config.toml
num_hidden_layers = 11
hidden_size = 384
n_experts = 64
experts_per_token = 8
d_expert = 32
d_shared_expert = 0
hidden_act = "geglu"
moe_layers = [0, 1, 2, 3, 4, 5, 6, 7, 8, 9, 10]
router_score = "softmax"
normalize_top_k = false
routed_scale = 2.45
balance_loss = 0.00608
balance_bias = false
router_z_loss = 0.0001
init_std_router = 0.0157
lr_router = 0.00074
num_attention_heads = 6
num_key_value_heads = 6
head_dim = 64
vocab_size = 47622
norm = "rmsnorm"
norm_place = "peri"
norm_eps = 1e-05
positions = "rope"
rope_theta = 10000.0
rope_fraction = 1.0
qk_norm = false
attn_scale = 0.125
tie_word_embeddings = true
parallel_block = false
extras = ["capped logits"]
init = "trunc"
init_std_qkv = 0.0245
init_std_o = 0.0305
init_std_up = 0.0351
init_std_down = 0.0351
optimizer = "soap_variant"
learning_rate = 0.00721
lr_mult_o = 1.21
lr_head = 0.0111
max_grad_norm = 1.0
warmup_steps = 200
schedule = "wsd"
decay_fraction = 1.0
decay_shape = "linear"
final_lr_fraction = 0.0
batch_tokens = 65536
max_seq_len = 1024
doc_mask = true
train_tokens = 391300000
max_steps = 5971
dataset = "wikipedia_en"
Below are experts of layer 5 (counted from 0) of a mixture-of-experts language model. Rows are named router (the router's row for the expert), gate (a neuron's input weights, with its number), up (a neuron's input weights, with its number) and show model dimensions 256-319. Each number is 128 + 32 x the weight over its row's rms, rounded and kept within 0 to 255.
After each expert's rows: a language model's description of what the expert responds to. This comes from a sample of Wikipedia text that the model never trained on.

# expert 20
router [120 211 149 116 124 119 174 112 108 103  98 177 139 104 109 163 138 171 164 150 111  98 113 130  62 121 178  40 105 149 131 163 175 142 190 141 148 155  90 169 135 108 172 168 138 114  90  73 135 122 151 147 106  85 112 142 116 167 109 102  89 190 172 137]
gate0 [134  38 110 144 149 147 114 131 134 110 139  95 138 158 105 159  77 150 135 104 161 145 156 125 133 105 104  87 121 130 136 169 151 103 113  69 182 128 157 131 178 192 145 131 139 119 108 187  70 214 120 164 144  89 105 132 128 114 122  78 105 133 131 160]
up0 [ 89 182 162 158 162 104 129 116  59 139 119 130 130  83 119 155 192  93 122 167  76 108 128 156 181 118 160 157 119 145 107  89 108 207 137 171  64 142  79 107  81  84 116 150 160 165 146  57 144  85 104 119 101 131 182 135 122  82 118 158 139 108 135 115]
Description: Words and cells after pipes in sports and results tables, such as Stage, Round, Runner-up, Motorsports, Road and Line.

# expert 32
router [ 91 165 143  61  83 141 178 124  88 141 147 183 140 128 148 149  99 150 129 154 124 147 188 167 131  78 142 106 113 112  95 125 187  93 155 150 151 177 132 128 101  90 132 173 108 143 141  74 126 107 131 170 134 114 104 109  89 234  93 100 125 114 118  83]
gate0 [149 132  91  97 199 128  54 116 100 188 172 144 148 173 154 119 106 143  75 155 137 136 124 125  90 131 141 120 150 121 116 131  50 147  71 138 182 116 134 167 116 110 145 123  78 162 123  75 190 105 140 105 157 118 122  94 123 149  79 199  75  98 134  90]
up0 [144  86  93 138 145 105  74  96 150 207 156 160 177 172 156 153  73 147  83  81 132 153 115 103 108 151 134 118 132 123  86 121 115 129 112 135 195 134 152 128 109 148 107 140 113 148 125  84 174 156 132  74 168 137 146 121  70 112  90 134  98 115 120 161]
Description: First names and capitalized opening words of names after a comma, by or a pipe, such as David, Harry, Karl, New York.

# expert 23
router [146 169 134  85 107  78 165 165  91 141 118 164 166 109 157 196 139 154 159 120 103  88  87  99 114 109 196 126 125 128  88  94 183  87 123 147 139 166 120 170 143 107 216 146 120 127 116 112 187 107 130 128 112 125 138 115 113 149 163 144 118 129 151  98]
gate0 [114 193 131 138 149  91 141 141 136 155 102 101 141  87 138 156 187  86 173 128 118 137 103 145 126 117 120 201 118 175 153 125 141 150 115 116 109 111 129 128 122 136 145  79  57 161 159 147  98 138 121 188 147 109 136 134 120 145  99  99 120 137 105 151]
up0 [108 109 109 163  81 183 141  88 142  90  76 195 103  93 148  76 106 111 181 121  87 161 113  89 128  93 134 189  98 107 135 111 102 126 102 158 160 169 133  96  95 102 147 131 114 106 141 144 120 114 122 144 160 143  83 152 145 126  92 114 107 127 115  71]
Description: Hyphens, %, prime marks, = headings, subscripts and chemical or math word pieces, plus infobox labels like Location and Coordinates: pentamethyl-cyclopentadienyl.

# expert 30
router [105 187 178 105 130 135 124 118 130 136 130 147 151 177 146 200 107 155 146 205 116 114 130 149 111 147 112  89  79 114 118 134 193 157 165 161 127 161  74  96  76  76 106 194 117 140  71 115 102 101 109 118 156 142 115 134 148 142  97 107 102 137 131 189]
gate0 [172  84  66 159 106 108  99 152  97 125 104 100 186  88 133 124 128  89 167 130 134 148 174 143  98 117 140 104 160 144 153 131 141 126 100  86 140 127 152 153 122 117 172 131 129 122 117 143  99  88 155 120 101 151 112 110 168  95 104 112 133 181 109 143]
up0 [162 102  45 148  92 105 117 156 105 162 104  88 168 107 128  85 102  99 167 182 147 155 149 155  87 112 163 113 143 127 148 107 160 164 104 121 142 137 136 135 101 120 169 113 173 117 114 149  96  72 142 110 117 126 107 106 142  94 125 104 140 160 122 139]
Description: Opening quote marks, $, # and the first digit or letter of a table cell or song title, as in "Get, '55, | 3.

# expert 41
router [109 191 111 105  77 153 157 114  68 145  76 182 152 134 147 127 125 108 124 113 123 121 134 121  99 130 151  84 122 106 105 142 196 101 156 182 166 174 149 110 146 127 120 179 104 167  93  78  99 104 129 115 164 162  98 115  74 137  77 117 150 165 151 109]
gate0 [132 124  85 118 131 115 116 102  97 147 124 129 132  95 123  93 174 128 106 168 113  80 161 157 155 102 144 141 132 155 138 164 139 110  99  93  95 110 163 132 144 135  88  79  92 135 147 164  89 105  66 184  92  55 153 153 138 112  77 103 136 142 105 128]
up0 [143 121  41  91 154  90 141 144  79  96 111 142  27 126 164 119 100 114 141 127 178 128 160 113 146 110 135 104 143  94 104 175 213 176 166 134 123  87 160 120 153 102 111 158 122  79 106 182 102 126 131 212  75 124 122  94  63  78 135 144 140 157  81 126]
Description: Single capital letters and first word pieces of foreign-language words and names, often after quotes or de: "l" in límites, Pl, Ch, Barri.

# expert 47
router [173 178 198  77 122 104 181 130  79 190 153 123 164 136 170 134 127 202 141 122  77 113  99 126 117 132 164  89 167 153 100 126 124 109 176 170 133 113 111 137 100 128 111 148 106 153 106 120  99 112 139 131  99 155 124 106 133 148 129  76 115 175 133 140]
gate0 [123 148 184  62 124  88 103  78 184 143 158 107  91 139 157 151 158  87 113  96 136 145  62  84 103 155 123  77 116 141 131 132  95 132 182 125  99 103 164 173 130 120 133 132 102 130 114  70  87 146  87 144 140 106 117  85 148 153 139  85  88 103 126 108]
up0 [110 147 139 119 140  82 123 116 174  93 146  68 136 102 107 113 170 171 170 148 134 175 203 119 115 152 135 135 129 163 178 153  97 153 141 131 107 134 117 176 119 155 156 117 113 129  64  61 113 136  99 196 104 156 146  84 148 123 127 128 130  97 144  81]
Description: Commas, periods, digits and % inside numbers in census figures, election results and statistics tables, as in 11,907, 8.2, 88.34771.

# expert 35
router [ 95 166 153  85  77 123 158 140 133 153  96 187 133 119 146 174 164 114 161 172  85 187 134 155 127  98 136 101  78 127  88 166 157 114 162 178 171 143 123 142 110 116 135 154 133 147 130 123 126 109 135 151 153 124 116 118  76 174  96 115 111 123 148 125]
gate0 [125  38 129 104 140 131  89 133 129 124 116  99 116 112 137  88 107 141  88  88 123 120 180 153  86 108 118  81 101  76 107 158 118 162 101 147 123 117 163 118 129 150 132 154 130 137 143 141 127 103 149 157 142 110 123 123 127 125 187 135 173 157  91 100]
up0 [147  72 134 115 151 135 102 102 108 152 121 132  95 135 145 103 103 157  91  64 179 106 161 142  98 123 120  98 114  99 111 223 150 136 133  79 127  91 130 107 159 145 174 123 103 126 113 133  95  79 143 118  96  75 144 124 158 120 178 149 119 175 106 119]
Description: First tokens of table cells, column headers and infobox field names in tables and lists, such as Total, Date, Stadium, Club, DF, MF.

# expert 19
router [158 171 135  83 102 108 174 139  80 156 131 157 106 140 105 171 165 121 128 170  95 200 141 169 141 130 168 103  62 152 123 132 107 135 160 200 175 196  81 161 152 128 168 141  71  86 154 143 111 166 128 136 159 109 121  82  98 138 132 108 107 154 161  81]
gate0 [115 113  87  83 156 131 209 165 115  72 118  90  93 156 108 113 166 117 138 149 116 145  76 193 131 128 153  71  99 130 115 106 135  69 136 104 127 163  79 174 114  92 187 146 129 133  48 181 133 160  86 113 119 205 146 138 149 114  96 103 107 193 173 102]
up0 [130  99 164  89 131 107 129 189  73 120 117 153 140 158 136 170 150 153 151 165  97 125 183 170 102 166 141 100  74 134 158 141  96 170  79 144 136 152  20 127 126  66 152 119 110 118  76 187 111 143 110 123  92 162 147  78 156  66 138 141 123 162 165  94]
Description: Line breaks before headings and table rows, and the == or === heading markers in biographies, such as ==Biography==, ==Military career==.

# expert 39
router [ 97 230 182  92  25 117 185 126 150 132 105 171 123 145 136 173 151 127 200 161  95 162  90 167  86  91 122  92  64 137  89 111 137  92 177 146 123 165 145 115 126  80 178 167 115 126 108  69 144 133 117 130 144 122  82 120 131 157  94 133 148 130 144 146]
gate0 [ 68 124 152  63 112 166 147 180 155  99  65 160 128 146 152 106  83 117 177 116  82  93 122 151 182  64 195 153 133 138 149 179 100 145 120 167 118  85 192 161 147 147  93  66 144 146 118  45 112 105  77  74 168 104 123 114 123 107  58 167 126  96 167  99]
up0 [180 101 100 185 140 152 167 134 114  77 151  85 166 126  78 117 116 214 187 121 115  78 116 124 177 148 146  81 153 133 129 125 108  97 121 195 155 134 107 100 149 146 106 151 134 114 113 157 161 112 171 135 107  81 102 115 159 117 132 120 183 167 125 192]
Description: Line breaks and the hyphen bullets starting infobox or taxonomy lines such as "- Family:", plus the first words of lines and headings.

# expert 14
router [151 252 158 105 113  88 113  88  83 170  67 176 156  86 150 157 125 161 126 175 101 127 123 140 105 148 121 100 120  98 123 116 167 127 141 168 124 182  99 120 117 145 117 141 128  94 144  89  91 140 139 137 149 134 122 106 121 215  82  91 123 101 149 145]
gate0 [153 167 172 119 147 122 132  73 135  76  88  90  74 156 142  95 148  88 117 178 202 199 109  84 133 186 124 153 144 136 121 171 137 131 150  87 149  81 120 120 130 143  55 123 119 122 141 156  65 109 187 121 115 168 148 155 113 162 103 162 107 131  79  86]
up0 [144 126  97 144 139 123 131 105  86 145 116 129 129 125 157  87 142 140 175 176 187 174 125  83 175 118 139 151  94 153 128 179 144 133 116 143 124  99 122  82 115 142 138 128  90 112 147 133 161  99 195 134 142 151 123 124 137  88 134 142 103 191  76 180]
Description: Individual digits inside numbers such as tennis scores 6–1, years, ages, attendances and table stats, plus ordinals like second, third.

# expert 28
router [116 191 141  98  87 119 138 113  51 114  99 145 158  82 146 180 130 156 135 108 130 141 125 124  94  75 136 124 120 108 126  90 106 128 121 143 140 184 143 133 120  93 130 171  89  78 117  51 130 122 125 133 137 138 121 121 111 137  95 122 108 139 156 107]
gate0 [ 29 134 142  93 171 101 114 142 111 104 151 134 114 125 115  68 156 135 122 167 144 111  67 166 169 163 119 111 142 165 156 117 118  58 106 160 196 138 141 141  92 134 110 139  70  85  97 167 128 155 161 179  94  83  86  98 166 128 193 122 144 100 103 121]
up0 [123  55 142 211  71 115  96  54 154 114 195 111 118  75  99 170  90 224  76  86 150 206 134 107 121 129 133 177 171 145 100 148 107  71 153 123  90 136 136  91 162  55 103  70 164 126  88 117 137 136 132  59 151 104 106 111 117 109 133 143 116 116 111  66]
Description: Individual digits inside years, dates, scores and table figures, especially final year digits like 201-4, plus century, th.

# expert 60
router [132 113 178  79  94 143 137 150 102 146  76 206 134  92  97 158 100 139 157 120 127 131  82 147 144  76 106 123  73 162  81 165 128  91 221 127 106 131 150 125 167 118 143 156  90 122 124  88 108 166 188  97 116 135  67 116 134 140 104 142 124 117 146 138]
gate0 [142 145 139 135 117 123 110 159 116 125 123 120  93 113 116 131  90 131 154 109 107 175 123 109 141 126 116 186 187 114 161 147 160 158 166 144 196  98 248  82 143 125 140 171 123 139 129  59  26 109 106 175  60 126  66 190 103 189 163 131 108 102 113 161]
up0 [154 124 148 140 137 155 129 104  72 125 137  94 134 167 126 114 124  99 176 105 161 154  79 110  85 146 159 121 114 118 121  46  85 106 167  56 107 127 188 173 119 122 109 142 177 133 175 122  67 100 139 161  63 153  63 115  99 160 120 163 124 122  82 118]
Description: Prepositions and the before noun phrases in running prose, such as routed by, district of, honors with, son of the.

# expert 38
router [ 99 129 212 138 118 109 162 164 120 172 134 142 132 149 153 172 188 121 120 140  47 180  76 172 142 114 103  99  89 134 125 144 137  98 144 132  80 165 124 133 144 116 165 151 115 135 113  88 123 137 153 143 147 172  66  81  88 131  92 134  91 156 149 140]
gate0 [135  97 153 133 138 154 171 157 149 182 139 141 152 131 151 150 108  88 115 139  56  99  96 147 135 134  75 136  68 102 104 189 131  93 137 126 174 157 130 118 204 110 167  76 206 101 117 109  95  82 107 132  71  83 110 155 139 126 131 171 161 156 124 176]
up0 [139 142 100 151  96 111 139  94  87 158 140 165 138 135 161 116 155 132 101 161 103 123 136 120 163 149 143  71 154 169 145 155 146 161 175 120 109  77  60 126 110  97 132 135 123 112 134 152 155 119 152  99 171 192 131 117 136 104 105 112 132 104 205 128]
Description: Adjectives and nouns right after the, a or his in prose, such as most, main, role, last, southern, success.

# expert 26
router [118 175  96 103 122 144 125 142  99 149 131 165 131  84 185 124 106 160 172 136 134 120 167 180  88 122 168  95 128 158 107 145 143  80 125 136 150 137 119 137 129 116 114 167  77 112 124 105 103 125 126  89 144 153 118 126 130 122 102 100 127 144 118  74]
gate0 [ 91  89 135 136 129 114 159 124  89 176 154  68 135 128 121  93 153 156  95 106 145  97  89 145 105 161 139 146 183 138 113  73 119 141 141 129  84 213 149 116 121  80 121 156 114 141 142 153 110 126  96 126 145 152 146 155 181 144  78 133 119 124 107 100]
up0 [170 205 147  93 171 135 107 131 169 100 123 182 147 127 175 162 141 104 131 137  84 157 130 139 163 103 159  50  54 109 128 163 186  65  95 131 111  73 114 165 113 176 137  88 156 102 105 112 109 131 142 120 100  92 131 125 148  64 123 139 145 125 142 138]
Description: Surnames, second name pieces and name-final words after a first name or prefix, such as Roberts, Nair, Childress Racing, Stadium, Township.

# expert 44
router [124 148 147 124  88 108 151 145 127 150  79 123  97 146 109 124 146 123 191 162 124 144  52 165  98  95 115 130  96 159 135 138 131 143 169 135 138 128 113 133 145  91 107 106  72  86 147  97 107 126 118  58 123 134 130 143 123 206 124 163 112 183 121 105]
gate0 [ 95 107 100 120  49  84 103 170 141 113 160 165 121 119 127 174  73 134  88 158 112 136 126 124 108  94 142 191 110 172 144 101 141 116  72 122  90 147 104 105 122  78 138 126 105  75 165 178 134 108 138 116 190 120 141 154 183 196 127 147 145 189 169  96]
up0 [160 184 145 160 131 129 135 151 101 156 155 188 136 174 185 116 100 124 161  51 139 180 152 167 102  94 195 154 150 156 167 138 149 146 103 134 141 112 110 166 118 133 132 145 173 164 156 149 117 134 138 167 124 104 145  95 130 127 133 110 101 130  53 131]
Description: Closing parentheses, line breaks, equals signs and infobox labels like Release dates, Identifiers, Website that end entries or headings.

# expert 17
router [ 97 192 122  76 117 169 134 126 122 147  90 171 155  85 104 173 109 191 149 121 100 131 107 171 151  91 152 140 142 141  50 191 140 120 203 139  66 150 136 202  87 132  94 149  89 148 144  69 139 149 147 116 127 160  77 107 117 155  67 140 161 169 104 128]
gate0 [119 120 103 119 137 111 172 163 142 150  95 155 114 209 198  87 115 144 157 170 167 120 133  80 116 163 165 132 115 148 125 140  54  96  89 138 166 146 180 156 124 101 134 150 141 143 121 120 153 123 120 104  75  75 106 151 117 115 142  85 172  87 198  97]
up0 [170 108 165 117 164 119 180 179 122  88  60 125 120 117 135 176 182 173 205 108 187  95 104  92 121 204 154 144 100 179 146 131  96  99 102 111 161 174 165 175 124 149 134 112 173 143 116 132 128 177  87 154  93 120  52  71 139 137 125 118 170 133 224 193]
Description: Subordinating conjunctions and prepositions opening a clause or phrase, such as because, after, while, until, during, plus of in "part of".

# expert 25
router [108 169 177  57  92 133 164 130  86 157  56 188  97 140 147 197 154 150 154 146 148 130  92 190 132 138 182  87 106 126  71 127 114 142 199 148 145 133 152 115 121  98 151 163  94 130 119 114 102 146 102 117 133 144 139 114 124 121  90 134 172 180 133  89]
gate0 [137 106 114  88 162  92 145  67 166 147 130  74 164  84  86 175  97 102 110 158 130 101  72  64  89 193 108  98 121 138 165 116 157 142 172 163 144 177 176 140 137 131 144 162 126 117 111 139 166  89  86  71 130 164 194  96 120 134  86 135 156  89 126 128]
up0 [156 134 161 174 112 185  87 120  71 152 113 118 136  90 125 124 152 179 137 119 140 142 149 155 154 142 159 146 154  72 109 170  86 121 109 101 154 102  70 118 158 155 141 160 107 122 181 121  50 149 171 122 116  85  66 127 195 125 183 136  78 117 165 138]
Description: Commas, and, &, or, and semicolons joining names or phrases, such as Marita and Merkur, between Venice and the Ventura.

# expert 9
router [146 206 170  40  90 108 165 134  52 165 157 181 151 136 140 124 119 181 153 145 143 143 128 141 133 124 116  94  65 123  78 103 151 130 170 167 144 172 132 154 103 115 140 138 117  98  87 107  82 124 141 164 134 117  93 106  96 184  79 123 147 113 125 127]
gate0 [117 127 145  95 136 101  84 199  93 126 171 193 182  61  97  76 150 144 162 163 199 148 121 102 152 124  72  98 138 115 140 129 175 107 129 165 151 141 195 100 129 118 107 120 160 125 184 132  66 146 130 118 166  79  88 122 152  97 188 142 140 174  69 179]
up0 [129 141 141 115 119 111 110 173  92 127 160 188 155  87  91  90 118 147 178 140 184 147 117 118 195 145 108  85 149 125 158 126 167  62 116 147 134 128 158 113 129 113 117  76 156 140 164  78 108 151 117 125 151  87  99  50 148  64 157 138 124 206 100 175]
Description: First digits of numbers in tables, scores, times and list numbering, such as 2:31, +1, 3., plus the word "as".

# expert 57
router [113 189 138 114 103 152 125 123 113 178  97 178 118 124 139 166 120 168 142 155 118 129 108 175 128 124 124  98 117 150 171 127 184  78 141 109 104 114 107 106 159 145 124 165 132  99  93  97 123 133 159 113 138 138  77 143 110 157 124 140  92 137 152  72]
gate0 [133  94 171 168 114 201  59 115 168  81 153 102 138  79  75 155 109 126 132 115 125  88 127 134 117 134 120 105 144 149 137  92 130 151 172 132  81 166  93 112  60 117 135 128 166 185 156 147 100 131 177 141  89  76 160 166  73 141 183 172 127 132 136 130]
up0 [117 133 113 121 161 145  64 150 121 163 100 104  69  96  84 158 105  95 182 135  50 158 160 130 138 185 131 135 129 101 147  79 110 123 160 121 158  76 152 134 157 126  93 124 139 184  92 133 158 120 100 132 115 207 161  92 172 139 104 146 174 149 167 137]
Description: Closing quotes after song titles or nicknames, and final words of titles, places or names: Award, Stadium, Cup, You, King.

# expert 50
router [ 67 168 122  74  80 129 165 142  80 158  82 125 138 125 138 233 115 165 197 189 137 128 118 187 146 132 170  73 150  68  97 135 150  94 156 164 134 128 152 157 155 107 148 112 122 132 129  99 111 159 128 138 111 140 131 149 144 145 125 109 131 124 120  99]
gate0 [144 121 100  91 120 169 141 160 142 134 137 100 104 116 161 157 162 129 123 133  76 131 119 146 118 143 145 126  90 108  95 140 174 107 150 145 130 156 142 137 107  93 125  43  77 106 177 106 104  78 153 180 189 144 113 158 181 117 162  50 119 137 135  97]
up0 [121 133 129 138  84 126 156 119 146 140 157 149  97 157 134  76  45 152 150 161  74 132  97 111 123 161 107  68 166 132 147 105 108 109 187  74  79 122 157 142 144 152 172 133 137 123 133 146 154 163 147 119 151  85 141  96  56 106 103 169 111 108 154 143]
Description: Commas between place names like Warrenton, Virginia and in lists, plus and, but, which, who and opening parentheses.

# expert 7
router [102 176 170  85 123 162 164 152 110 187 126 136  93 159 122 201 150 132 145 178  95 146 129 136 154 130 158  90  56 129 113 138 130 130 158 180 153 186 112 121 165  97 148 188  53 135 139 129 125 149 113 131 176 134 133 143  64 131  84 145 113 144 140  82]
gate0 [172 153 158 142 115 108  95 118 125 185  80 125 133 114 135 110 124  92 139 132  91  89 120 100  80 127 115 132 123 137 138 157 119 165 107 102 142 131  59 183  89  67 106  91  83 204 109 144 124  57 108 118 175 123 103 145 125 201 117 121 158 170  92 106]
up0 [ 99  80  93 176 117 132  93 126  82 136 151 160 101 146 121 129  87 138 134 134 176 118 132 130  82  67 122  77 130 124 117 100 193 176 116 137  63 130 129  54 135 192  98 123  91  92 135  84 156 181 164 162 108 113 156 136 146 103 164 127 145 122 143 148]
Description: Line breaks and first words opening articles or paragraphs, such as In after a title, The, On, During, According.

# expert 4
router [ 90 136 145  99  66 122 148 163  27 141 108 143 155  95 136 161 129 139 151 149 107 172 121 170 109  81 127  87 140  89 126 144 119  59 129 118 122 143 128  99 152 104 138 148  95  87 104 110 110 154 115 160 150 101  80 129 107 162 127 112 130 135 127  84]
gate0 [131  35 129 134  54 120 103 130 107 161 131 147 169 156 106 189 149 166  48  40 159 138 103 172  79 116 126 155 187 127 121 102 159  77 167  85 151 112 111  96  58 185 134 139 109 115 121 133 129 161 169 154 141 150  86 107  92 156 157 129 117 116 101 115]
up0 [ 99 126 108 126 133 129 134 138 155 176 162 152 138  92 138 139 154 111 134  58 100 137 153 143  61 131 111 182 154 133  88 136 114  73 130 191 141 103 155  94 129 121 168 155 163 126  86  59 134 113 149 134 145  95 141 125 168 149 131  69 140 130 108 155]
Description: Country, city and institution names completing a phrase after of/in, such as United States, University of Brazil, London.

# expert 0
router [152 175 151 107  44 143 144 199  72  97 105 153 138 106 162 177 122 121 141 159 143 159 126 151 114 135 136  98  95 115 126 115 128 104 162 108 134 140 160 126 134 102 109 140  93 113 146  71  97 151 149 132 133 160 100 157 112 144  70 121 153 101 157 147]
gate0 [124 134 123 160 109  74 123  85 159 111 136 163 136 121 153 121  95 137 159 177 129 113 104  89 181 102 114 116 122  90 148 131 128 134 124 131 131 157  97 106 132 184 132 127  72 170 171 101 120 119 146 163 150 126  69 144  73 111 138  55 131 153 119 125]
up0 [151 104  96 117  94  85  94 155 114 117 170 148  73 108 149 146 112 139 158 144  88 148  99 124 141 127 106 140 144 141 134  96 115  69 117 173 156 195  88 116 103 140 188 137 110 159 155  93 121 159 127 168 202 139 136 162  78 108 124  78 119 156 161 142]
Description: Inner digits of years, dates and coordinates, especially after 1 or 19, as in 1974, 1829, 2024, 35.948056.

# expert 51
router [168 197 146 123  82 127 198 124  59 114  88 202 118  99 167 141  98 159 154 163 138  98 155 143 115 111 117 131 116 126 107 103 165 149 163 198 175 151 102 125  77 112 110 180  52 144 121 110 107 143 110 119 126  97 121 116 120 171  67 133 169 109 124 130]
gate0 [140 107 104 153 106 142 138 114  96 218  76 170 115  89 101 126 121  99 135 129 175 141 156 143 126 108 137 114 155 151 159 109 143 165 160 133 100 138 133 112  90 143 110 139 107 187 126 144 175 206 115 102 146 131 118 162  65  79 163 123 109 137  81 111]
up0 [104 121 189 106  95 144 106 140 186 126 142 140 171 127 215 145 135 107 170 107 156 106 122 177 118 123 113 126 118  89  96 180 114 118 139 109 125 187  99 118 157  91 171 109  78 138 140 149 129 153 132 159 154  96 163  71 209 160 150 116 107 148 188 135]
Description: Spaces before numbers in dates and tables, as in "March 10", and inner digits of years such as 1828, 1999.

# expert 27
router [151 187 179 125  76 126 143 117  91 148 127 163 102 118  65 119 137 127 131 128 129 154 122 180  62  79 151 115 112 122 120 119 127  91 176 152 150 205 118 101 181 127 169 149 103 114 125  82  79 133 157 110 136 161  68 105 157 144 124 112 141 200 142  87]
gate0 [156 131 135 137 157 141 120 123 156 197 123 103 137 130 113  46  89  80 119 116 121 125 169 153 116  83  86 153 127 127 156 138 147 114 169 134 116 111 195 124 130 130 169 102 139 133  50  28 123 115  79 128  94 148 142 113 115  72 107  93 136 166  93 137]
up0 [ 73 119 124 117 102 132 108 139  94  96 142 151 130 187 158 181 148 158 142 140 136 125  85  91 131 179 156  77 152 108 138 151 104 136  95 125 183 122  60 123 109 149  88 164 122 125 208 228 147 168 151 147 160 106  90 134  96 162 135 171  65  89 173 130]
Description: Opening parentheses after names in seeded lists, line breaks ending list or table entries, and pipes, semicolons and header equals signs.

# expert 21
router [125 145 154  44 112 116 156 151  87 153 105 189  98 128 152 132 143 129 123 177 128 172 145 126  84 117 137  86 147 120 106 172 159 104 185 169 154 146 120 114 109 120 148 153 120 132 123  66  85 136 136 107 126 177 100 141 111 146 112 100 136 167 137  76]
gate0 [124 136  86 116 147 153 142 125 138 143  86 159 157 156 126 132 137 115 134 145 120 130 118 138  97 192 126 166  45 169 112 109 136 164 135 139 174  71 153 131  86 134 180 114 131 169 167 110 124  84  85  90 128 196 171 107 154 118 120 142 129 137 125 106]
up0 [121  87 108 114 130 160 129 100 117 101 105 105 155 101 140 121 160 120 121 124 110 126 142 163 119  74 111  97  80  77  51 123 213 153 118 115 160 118 113 135  46 128 167 118 166 142 161 130 160 122 155 164 100 176 124  84 109  94 153 128 103  73  83  69]
Description: Capitalized first pieces of personal names, often foreign names after a first name, such as Kud-ryashova, Fuj-imura, Sabb-agh, Sun-abe.

# expert 15
router [ 94 112 182 102  97 153 127 124 138 161  96 163 107  79 163 163 136 171 155 128 143 131 104 161 119  85 137  94  72 121  56 140 131  81 198 133 114 139 163 124  72  50 133 148  98 126 111 112 107 173 176 159 120 131  70 108  79 171  93 115 136 143 178 102]
gate0 [ 95  91 109 166  88 156 122 150 164 154 101 185  83  83  84 152 143 154 122 122 104 158 136 183 145 146 154 118 170 151 163 126 141  92 146 111 130 129 130 112 150  77 160 118 126  99 130 191 162 192 122 183 150 145 100 170  79 116 135 118  65 187 139  80]
up0 [148 145 148 111 166 134 150 134 136 125 121  90 148 216 162 109 108  83 135 143 148 107 131  44  70 164  95  87 110 113 146 138 116 145 151 130 183 139  95 133 120 154 105 151 155 122 134  57 138  76 141  30  80  93 160 117 167 131 129 142 150  80 124 104]
Description: Articles and determiners starting a noun phrase, mostly after a preposition: the, The, his, its, their, various, entire.

# expert 43
router [115 184 162 102  97 181 116 154  94 139 122 114 129 120 124 158 120 122 115 136 180 141  84 150  93  85 159  87  58 140  87 172 191 145 149 165 187 169 139 126 129 153 170 195 122 122  91 139  72 130 111 122 143 132  87 130 120 139 109  99 137 155 183 117]
gate0 [126 109 118  81 180 108 183 151 150 140 160 146  83 171 126 146  90 173 120 104 103 132 168 136 102 135 144 108 155 114 133 123 202 127 171 133 139 117  32 134 120 129  56 145 121 105 118 111  68 161 122 135 129 121 115 192 133 108 137  99  77 166 116 103]
up0 [106 188 102 118  91 101  98 113  77 119 135 117 160 109 122 118 132 142 144 146  79 175  87 170 103  93 166  97  65  96 156 151 114 147 104  80 102 156 221 119 181  83 189 117 103 157 146 107 123 131 125 110  95 151 124  62 121 175 138 114 149  92 150 154]
Description: Colons and table pipes separating scores, times, and team names in sports results, such as 0:6, 0:39, Schalke 04: Kozuki.

# expert 52
router [109 151 141 136 114 164 136 157 129 161 102 131  92 126 195 169 120 165 114 167 135 160 139 154 149 104 148  48 124 121 119 107 110 108 189 188  93 180 131 123  91 118 155 140 120 119 123  73 109 171 121 123 110 194  73  96  78 174 103 109 132 133 125 133]
gate0 [184 123 102 172 121 173 130 160  76  88 186  96 126 189 159  99  66  90  93 116 106 119 180 126  79 156 137  98 111 114 164 161 139 162 167  68 127 113 146  83  86  89 133 112 116  87 139 121 105 154 178 121  86  73 166 111 110  96 104 149 111 142 111  74]
up0 [123 169 138 184 152 149 146 122 134 107 116 135 132  88 113 127  81  97 105 128 108 114 191  84  72 137 155 116  88 109 160 148 173 146  75  99 159 123 127  87 120 165 116  99 117 165 137 107 132 141 191 124  88 101 145 172 140  85 136 120 124 140 130  75]
Description: Pronouns and possessives in running prose and quotes, such as he, his, it, their, her, plus contraction s.

# expert 45
router [134 135 134 107 126  88 147 128 122 179  91 138 129  51 147 165 116 173 136 183  73 193 150 172 170  89 133 108  45 151 137 139 160  73 158 146 116 155 130 160 149  77 152 158 116 145 106  95 122 125 142 177 110 144  99 104 111 172  60 148  95 156 159 139]
gate0 [138 143 109 165  86 109 104 156  61 119 113  95  94 137 104 154  99  88 114 113  90 160 134 191 154 164 100 134  81 155 146 140 134 204  96 106 114 209 140 166 117 135 152  93 136 213 154 161 113 147 189 137  97 155 107  79 110  89 141 170 101 123 120  98]
up0 [131 127  94 103 107 153 127 113  98  86 135 100 175 110 157 171  97 161 133  84 132 139 142 117 184 144 169 172  73  90 109 154 132 112 118  94 162 191 109  62 152 111 136 126 113 138 196 157 144 160 139 166 144 173 172  72 109 172 101 140 117 130 174  86]
Description: Subject nouns after "the" or "a" and subject pronouns in prose, such as the study, the song, it, he, they.

# expert 33
router [151 154 164 129  95 139 151  90 113 149 137 156  95 149  84 188 130 151 168 153 100 125 133 136  95  94 114 145 140 151  49 117 102 131 188 154 155 175  87 124 160 109 135 149  89 144 130 131  67 122 136 124 129 139 120 127 138 102 105 136 164 115 145 132]
gate0 [132 128  95 108 178 110 172 135 128 119 151 179 141 113 121 177 121 182 126  93 129  98 129 147 110 139 105 113 140 139  61  97 164 140 158  83 146 130 139 175 132 102 143 154 149 147 157 188 143 155 122 104 137 103  57 160 166  98 127  76 112 154 161 139]
up0 [116 119 181 184 120 119 141 133  82 176 136 114 183 153 105  88  96 142 133 129 184  84 122 137 103 109 121  95 123  88 138 136 140  99 109 146 127 177 127 193 141 125 134  89 144 123  72 119  88  75 169 110 167 110 100 118 122 161 122 203 153 102  99 141]
Description: Pipe separators inside wiki tables, especially after empty or dash cells, plus table rule rows, middle dots and slashes.